{"hidden_size": 128, "d_expert": 32, "router_score": "softmax", "normalize_top_k": false, "balance_loss": 0.00639, "balance_bias": false, "router_logit_norm": 1.5, "groups_per_token": 3, "init_std_router": 0.018, "vocab_size": 8192, "norm_eps": 1e-05}
Below are experts of layer 2 (counted from 0) of a mixture-of-experts language model. Rows are named router (the router's row for the expert), gate (a neuron's input weights, with its number), up (a neuron's input weights, with its number), down (a neuron's output weights, with its number) and show model dimensions 0-127. Each number is 128 + 32 x the weight over its row's rms, rounded and kept within 0 to 255.
After each expert's rows: a language model's description of what the expert responds to; "comes before" lists some tokens at least twice as common just after its tokens as in all text. This comes from a sample of Wikipedia text that the model never trained on. Tokens count by the router's weight.

# expert 38
router [174 125  67 155  99 148 110 111 106 167 101  89 120 118 129 150 202 140 118 138 111 126 164 134 142  94 180 105 115 128  98  72  89 138 161 145  91 116 119 107 131  81  93 149 104  68 126 106 118  95 170 185 149 116  98 149 115 111 125 131 178 130 176 176  70 104 123 125 166 195 118  89 164 106 166 115  95  83  85 155 123 116 130  93 133 104 135  66 158  81 103 101 138 144 162 133 138 101 143  93 137 106 183  91 124 116 154 115 128 130  27 165 115 161 111  84 156 114 140 194  42 115 126 173 151 112 120 155]
gate0 [149  93  76 159 114 113 129 141 103 106 125 104 126 115  63 138  94 135 153 157 143 176  96 152 122 150 105 106 117  97 146  89 126  84 173 199  98 106 111  82 131 112 138  85 113 129 127 111 114 126 169  87 106 120 170 117  76 176 107 129 159 108 149  48  75 205 176 115 130 144 136 140 135 162 175 118 180 118 144 175 106 112 142 128 136 184 123 130  83  83  89 137 116 138 111 155 168  67 138 148 143 125 174 155 105 157  89 122 157 117 116 156 107 155  45 124 126 199  92 139  61 106 151 104 163 166 156  72]
up0 [ 58 111 150 129 192 168 132 171 164 142 139 137 160 197 153 110 145 127 100 142 124 109 141 121 199  90 132 145 126 167 113 111 160 141 160 110 125 120 132  53 147  84 125 136 130 133  88 148 133 132 108 203 141 163 140 134 143 198 207  78 124 127 132 143 162 115 107 148 117 132 151 181 143 130 109 171 141 135 129  90 105 115  83 150  87  62 117 194 110 138  96 112 104 111 156 154 137 168  98 119  90 127  85 140  90 137 180 142 133  63 143 138  77 121 153 157 113 101 137  59 159 182 126 164 168 166  71 150]
down0 [106 131 143  87 188 117 145 144 137 128 114  38  96 125 166  81 151  92 127 164 218 101 115 118  84 123 112 148 142 163  81 214 114 140 104 100 164 169 130  72 124 124 162 113 143 154  92 141  93 116 105 127 128 109 132 168 145 141 156  83 110 120 114 131 126 166 122 134 114 170 163 129  92 138 176 159  82 167 103 116 137 147 119  91 127 107 130 103 105 167 182 146 154 172 114 145 102 164 136 114  83 149 216 175 138  62 161 153  94 132  62 140  95 147 105 110 124 162 115 192 111  92 106  90 159 147  82 130]
What it handles: Titles and taxonomy labels. Title and category nouns such as Genus, Species, King, President, town, and village, especially Genus: in species-list entries, plus name continuations.
comes before: ":", " of", "'s", " (", "\n\n", "\n"

# expert 10
router [167 101  84 136  87 109 189  80 130  92 116 139 130 151 157 104  72 143 158  82 168 183 172 194 133  99 143 117 134 109  97 103 115  92 172  86 195 126 108 132  91  86 109  91  63 102 124 164 142 144 142 117 164 106 156 143 147  96 131  87 153 123 133 209  90 136  97 142 137  89  74 187 155  94  75 185 122 131 100 112 184  93 164 139 114 149 147 162 117  90 141 121 144 121 126 171 116 122  96  86 108 155 129 134 175 108 145 149  84 168 189 134 100 146 134  63  81 145 114 126 163 114 137 118 172 165 126 128]
gate0 [114 163 162 167 132 105 205 123 187 111 117 123  73 123 138 123 121 117 152 136 128 133 141 115 128 145 114 135 136 117 151  61 134 158 133 118  64  85 168 119 125 104 103 169 134 125 116 119 139 117 120  73 134  90 165 117  53 142 128  68 108 118 117 132 135 120 121  81 114  67  92 152 148 120 162  69 191 131 198  71 191 124 149 143 155 156 139 114 137 111 132 148 140 120 155 148 117 116 130 125 156 197 168 210 167 129  93  96 122  95 186 134 162 138 138 117 157  86 162  33  76 108 117 161 173 105 119 146]
up0 [124 107 149 138 129  74 123 132 110 175  89 198 158  71 146 148 125 139 141 122  67 118 104 117 124 121  98 137  93 125 104 145 133 169  71 172  86 108  94 113 132 184 120 196 135 126 129 137 105  79 116 178 104  88 119 156  72 153 154 109 108 150 138 116 146 157  97  46 124 129 154 139 123 141  92  90 122 142 180 151 154 165 105  76 179 155 182 107 157 141 182 120 207 160 174 191 150 106 116 137 146 164 121 147 144 123 139  61  89 118 127 159 121  81 178 119  99  98 153 156 113 199  90 115 157 132 115 142]
down0 [ 83  65 146 138 156  95 115 160 126 135 164  98 145 134  75 100 143 118 107 169 139 105 122  83  86 160 130 190  87 163 199  90 124 169  84 100  97 135  94 130 110 129 129 181 190 176 124 111 188 144  82 116 123  83 117 138  32 126 119 110 125 188 137 130 118  87  84 119  81 136 122 136 133 131 129  85 165  74 142  84 157 141 140 172  65 161 126 138 127 145  86 139  68 138  75 112 120 141 165 108 136 160 168 183 127  84 156 131 124 110 132  53 162 124 132 152 127 160 129 122  86 110 155 158 165 118 136 144]
What it handles: Place names. Names of countries, US states and cities, often after New or United or in sports headings: York, Germany, Mich-igan, Tenn-essee.
comes before: ",", "\n", " |", " City", " and", "."

# expert 7
router [133  93 142 131 104 117 109 102 125  86 111 167  92 107 112 161  90  84 123 143 164 119 160  98 122 196 165 133  88 106 122 132  92 155 126 170 130 130 175 100 133 139 133 166  85 156 135 128  82 138 138 139 150 142 176  90 197  72 155 135 103 111 156 194  56 170 109  95  69 191 101 127 116 177 107 167 122 181 120  72 129 171 141 147  67 143 181  76 158 109 141 125  86 188 171 141 132 120 140 128 199 142 106 142 113 107 111 108 126  81 139 143 156  67  99  97 128 119 158  53 160 125 145 142 133 105 105 137]
gate5 [ 89 113 103 102 115 137  85  72  65 107 108 129 196  97 193 117 115 108 160 160 101 138 124 173 118 129 109 110  94 120 182  96 118 113 158 146 140  97 108 128 112  92 149 128 106 129 113 128 124 140 147 152  97 149 133 134 208  96 164  96  99  84 183 162 155  96 135 176 163 205  98 160 112 127 136 184 133 148 178  96  61 116 106 118 118 156 148 212  92 184 115 124 136  89 175 112 143 132 150 173  97  88  80 110 153 149  80 102  69 119  89 129 138 106  97 143 152 135  99  56 153 115 124 130 172 150 116 140]
up5 [170  91 118 101 165 135 133  96  54  56 167  92 137 115  83 138 116 173 108 147 105  73 124 133 133 148 166 136 101 136 138 172 132 161 134 177 122 156 109  93  85 124 140 174 194 129 155 166 139 144 106 135 118 136  95  96 109  97 133 155 152  97 143 118 131 137 116  96 214 175 183 162 117  98  97  51 143  96 161 162  79 110 153 144 101 124 156 143 101  67 184 131 112 124  87 148 114  89 139 181  69 143  97  93 136 117 157 111 133  99 100 104 121  94 193 184 164 106 126 169 153 135 180 116 175 128 143 134]
down5 [113 132 150 104 130 130 134 112 155 178 117 127  97 138 131 111 102 133 120 125 158 126 190 131 161 113 110 146 138 112 192 119 168  65 156 109 101 127 122 110 130  68 129 127 166 149 138  66 130 100 118  86  27 160  99 145 123 122 136 102 103 159 123  88 127 126  95 183 109 183 136 150  66 198 136 158 137 186 115 122 158 126 123  35  86 129 139 132 105 117 117 171 172 140 126 193  99 152  50 182 127 142  79 117 118 135  92 124  85  97 105 157 179  89  99 170 159 134 124  84 128 142 109 155 113 156 101  73]
What it handles: Verb and adjective suffixes. Word-final suffixes finishing verbs and participles, such as -ing, -ed, -ated, -ized, -ained, in portraying, cooperated, undefined.
comes before: " the", " by", " to", " in", " with", " and"

# expert 47
router [151 132  71 159 111  86 115 104 119 143 113 142 160 112 131 158 164 180  97 107 133 176 122 167 157  90 119 140 180 174 104  87 121  93 137  86 164  97 124 106 121 190 118 137 103 112 120 120 124 119 173 115 139 114  89 161 151  97 112 102 114 171 153 180  55 103 141 109 158 115 103 159 104  92 140 162 176 111  70 142 108 170 123 139 121 177 163  47 144  87 148 166  86 136 178 119 124 108  85 151  93  57  98 165 132 149 106 130 159 146  84 151  57 169 112 104 123 114 157  58 175 177  94 145 105 149 146  87]
gate1 [133  78 156 130  57 155 120 138 116 100 207 125 178 108 121  83  78  88 163 173 114 195  94 103 110  89 164 140 167 205 151 168 109 141 131 107 126 131 158 140 146 110  89 142 183 125 156 157 172 113  55 114 157  98  76 128 151 148 125 136 123 169 177  97  93  72 105 134 134 139 128 109 134 100 161  78 146 159 131 127 112 138 120 126  76  96 144 144 166 168 120 132 134  84  99 112 139 107 165 129  91 103 155  86 104 133 136  58 114 189  93 119 125 147 159 113  99 153 173  77 146 152 168 121  79  78 156  98]
up1 [147 130  92 123 148 131 112 126 115 104 117 145 115 158 100  78 118 101 154 123 135 103 170 199 147 119 165 124 119  70 167 112  90 163  45 124 161 135 170 106 161 150 114 139 124 137  81 136 119 202 140 146  45 108 135 147 143 196 177 120 131 151  77 130 112 167 178 144 104  88  92 119 150 161  84 106 139  98 104  97  97  68 151 105 164 138 154 142 109 187 125  68 115  74 121 150 178 129 173  91 127 129 145 158 142 141 133 188 144 156 156 169 126 109  57 128 152 109  93 111 153 155 189 176 147 168 148 125]
down1 [117 111  51 140 174 113 116 102 122 171 141 148 133 150 120  98  64 108 113 163 168 127 133 138  98 163 138 136 110 123 135 184 101 108  58 115 148 196 158 126 203 131  92 129 156 197 132 125 191 129 147 177 144 178 160 117 118 151 150  47 104 129  91 145 135 115 113 122 117 158  92 115 131 126  78 124 118 164 134  82 101 150 114 145 122 172 118  98  83 188 139 129 134 156  56 156 120  96  93 118 120 167 125 148 135 170 143  96 100 171 114 148  97  86 107 137 127 214 109 154 163 134 149 164  93 154 201 137]
What it handles: Common nouns and numerals. Ordinary nouns and small number words in biographies and infobox labels, such as team, career, people, two, Spouse, Founded.
comes before: ":", ",", " of", "\n", " in", " and"

# expert 30
router [140 115 103 129  82  74 167 103  92 113  77 168 140 167 125 118 143 160  78 103 150 141 135 119  97 199 174 121 138 103 111  80  71 132 156 118 111 128 162 124 113 126 142 159 103 110  97  97 100 135 130 139 147  92  81  92 163  93 141 101 126 145 148 165  74 146 163 122  97 170  85 202 118 113  48 128  97 195 103 157  87 133 140 158 131 139 155  41 161 113 138  94 130 116 157 165 113  76 114 112 143 144  82  97 106 101 126 169 117 156 159  77 120 121  81  73 123  79 165 135 168  99 170 168  74 122 154 112]
gate0 [129 109 130 106 101  76 154  57 171 146 209 144 110 119  59 171 132 116 124  98  96 131 178  83 123 141  90 135 124 157 170 142 137  92 106 142 154  75 149 137 147 162 134 103 173 124 159 140 126 163 201 158 143 149  80 135 152 109 114 183 106 137 127 135 101  82  96  71  92  93  65 147 119 134 144 120 101 130  65 138 144 159 151 153 161 114  96 157 158  97  94  91 147 191 204 140 102  96 156 143 117  94 162 124 125 143 139 191  84 129 159 144 126 118 176 154 159 118 172 202 117  81 139 123 104 131 144 146]
up0 [129 138  89 147 161 113  99 107 160 100 196 102 116 114 157 196 171 133 119 105 141 106 142  64 179 108 113 115  88 142 115 143 171 123 122 138 141 164 136 114 175  54 140 129 103 131 160 113 121 133 147 124 116 138 132 140 159  59 134 140 119 157 141 175 190 112 130 163 126 185 181 158 104 120 185 121  93 140 187 114 133 119 157 138 133 109  92 112 126 113 147 176 101 123 121 168 152 192  98 113 133  84 142  96 127  98  67 132 194 158 168 134 115 139 126 102 102 170 206 215  88  97 161 115 136 137  81  64]
down0 [142 135 116 130 121 112 136 174 182 127 111 163 136 177 148 111 122 161 126 145 181 184 119 123 131 103 164 100 107 102  63  93 104 164 193 112 156  90  75 167 128 147  84 161  90 105 147 130 154 153  95  99 131 126 109 136 189 197 121 122 119 104 112 148 142 153 165  94 160 119  64 132 113 133  87 147 105  80 153 153 171 118 180 114 121 152  98 152 156 151 146  48  91 183 141  84 141 157 208 145 106  85 127 132 138 121 122  94 104 185 143 148 121 175 136  93 159  88  71 159 129 157 128 108 143 109 174 200]
What it handles: Word endings and adverbs. Closing suffixes like -ly, -ine, -ate, -ative, plus frequency adverbs such as sometimes, often, also, originally.
comes before: ",", " in", " and", " by", " with", " ("

# expert 20
router [161 169  56 153  96  84 107  74  79 116 103 156 100 161 116 180 180 134 114  86 100 175  88 141  77 111 150 153 153 137 111 125 116 104 130 103 113 105 120 136 101 132 157  92 134  87 108 165 125 138 159 161 161  90 117 196 128  90  99  93 101 131 175 130 106  77 118  58 127  85  99 190 103 106 136 123 131  81 114 143 145 175 111  94 131 108 176 108 142 123 102  92 146  84 195 165 163  94  97 116  95 100 155 149  97 176  78 126 124 178  90 174 102 150 133 141  99 100  95 127 165  65  84 118 136 156 162 100]
gate0 [175 115 135 176 143 124 112 107  56 162 163 132 113 130 162  98 144 153  81 156  83 110 136 200  76  94  98 106  93 117  89  99  92 125 119 112  64  94 137 131 187 147  94 102 199 125 160 104 156 163 156 142 117 151 153 139 105 125 103 161  90 163  81 188 126 141  75 101  84 115 110 128 176 101 110 133 150 128  81 129  96 165 188  51 103  65  99 158  57 149 124 119 126 131 168 125 121 132  85  86 112 148 165 145 100 143  67 113 132 148 156 138 133 159 108 113 107 143 183 108 146  69 139 138 120 153 106 132]
up0 [ 99 136  70 122 130  99 138 116 183 130 104  62 164 116 149 150 179 146 133  77  91 149 110 132 162 126 100 119 168 115  85 110 109 116 145 129 126 124 174 120 134 135 197  55 156 128 148 157 150 121  93 130 183 174 126 126  63 117 128 181 140 116  98 135 167 115 102  71 157 100 163  81 177 137  97 126 154  90 159 160  57 111 144  87 126 156  95 157 138 118 140  69 110 127 157 156 110 162  85 130 122  87 120  90 104  98 142 138 127  92 187 185  85 106 175 132 120 131  42 119  84 173 131 102 152  93  82 138]
down0 [105 140 179 136 139 104  81 183 188 143 142 101 176 157  71 190 137  89 171 127 210  94 149 121 125 132 126 155 107 142 136 104  78 131 168 126 170 160 109 124 166  71 122 111 109 128 131 161 118  93 132  98 160 116 116 113 148 166 123 173 146 149 129  86 182 111  98 122  65 107 146 143  92 107  74 158 142 205 154 120  63  56 141  96 139 162 171 181 135 108 158 165 105 124  89 157 146  94 125 151 192 134 165 104 114  89 144 105 105  76  92 140 141 109 114 155 130 155 108 120 135 190 133 143 166 124 116 168]
What it handles: Closing parentheticals and names. Word endings or words just before a closing parenthesis or quote, such as le-ft, translated titles' closing quotes, and surnames like Jones and Lemmon.
comes before: ")", " |", " (", ")\n", "),", " of"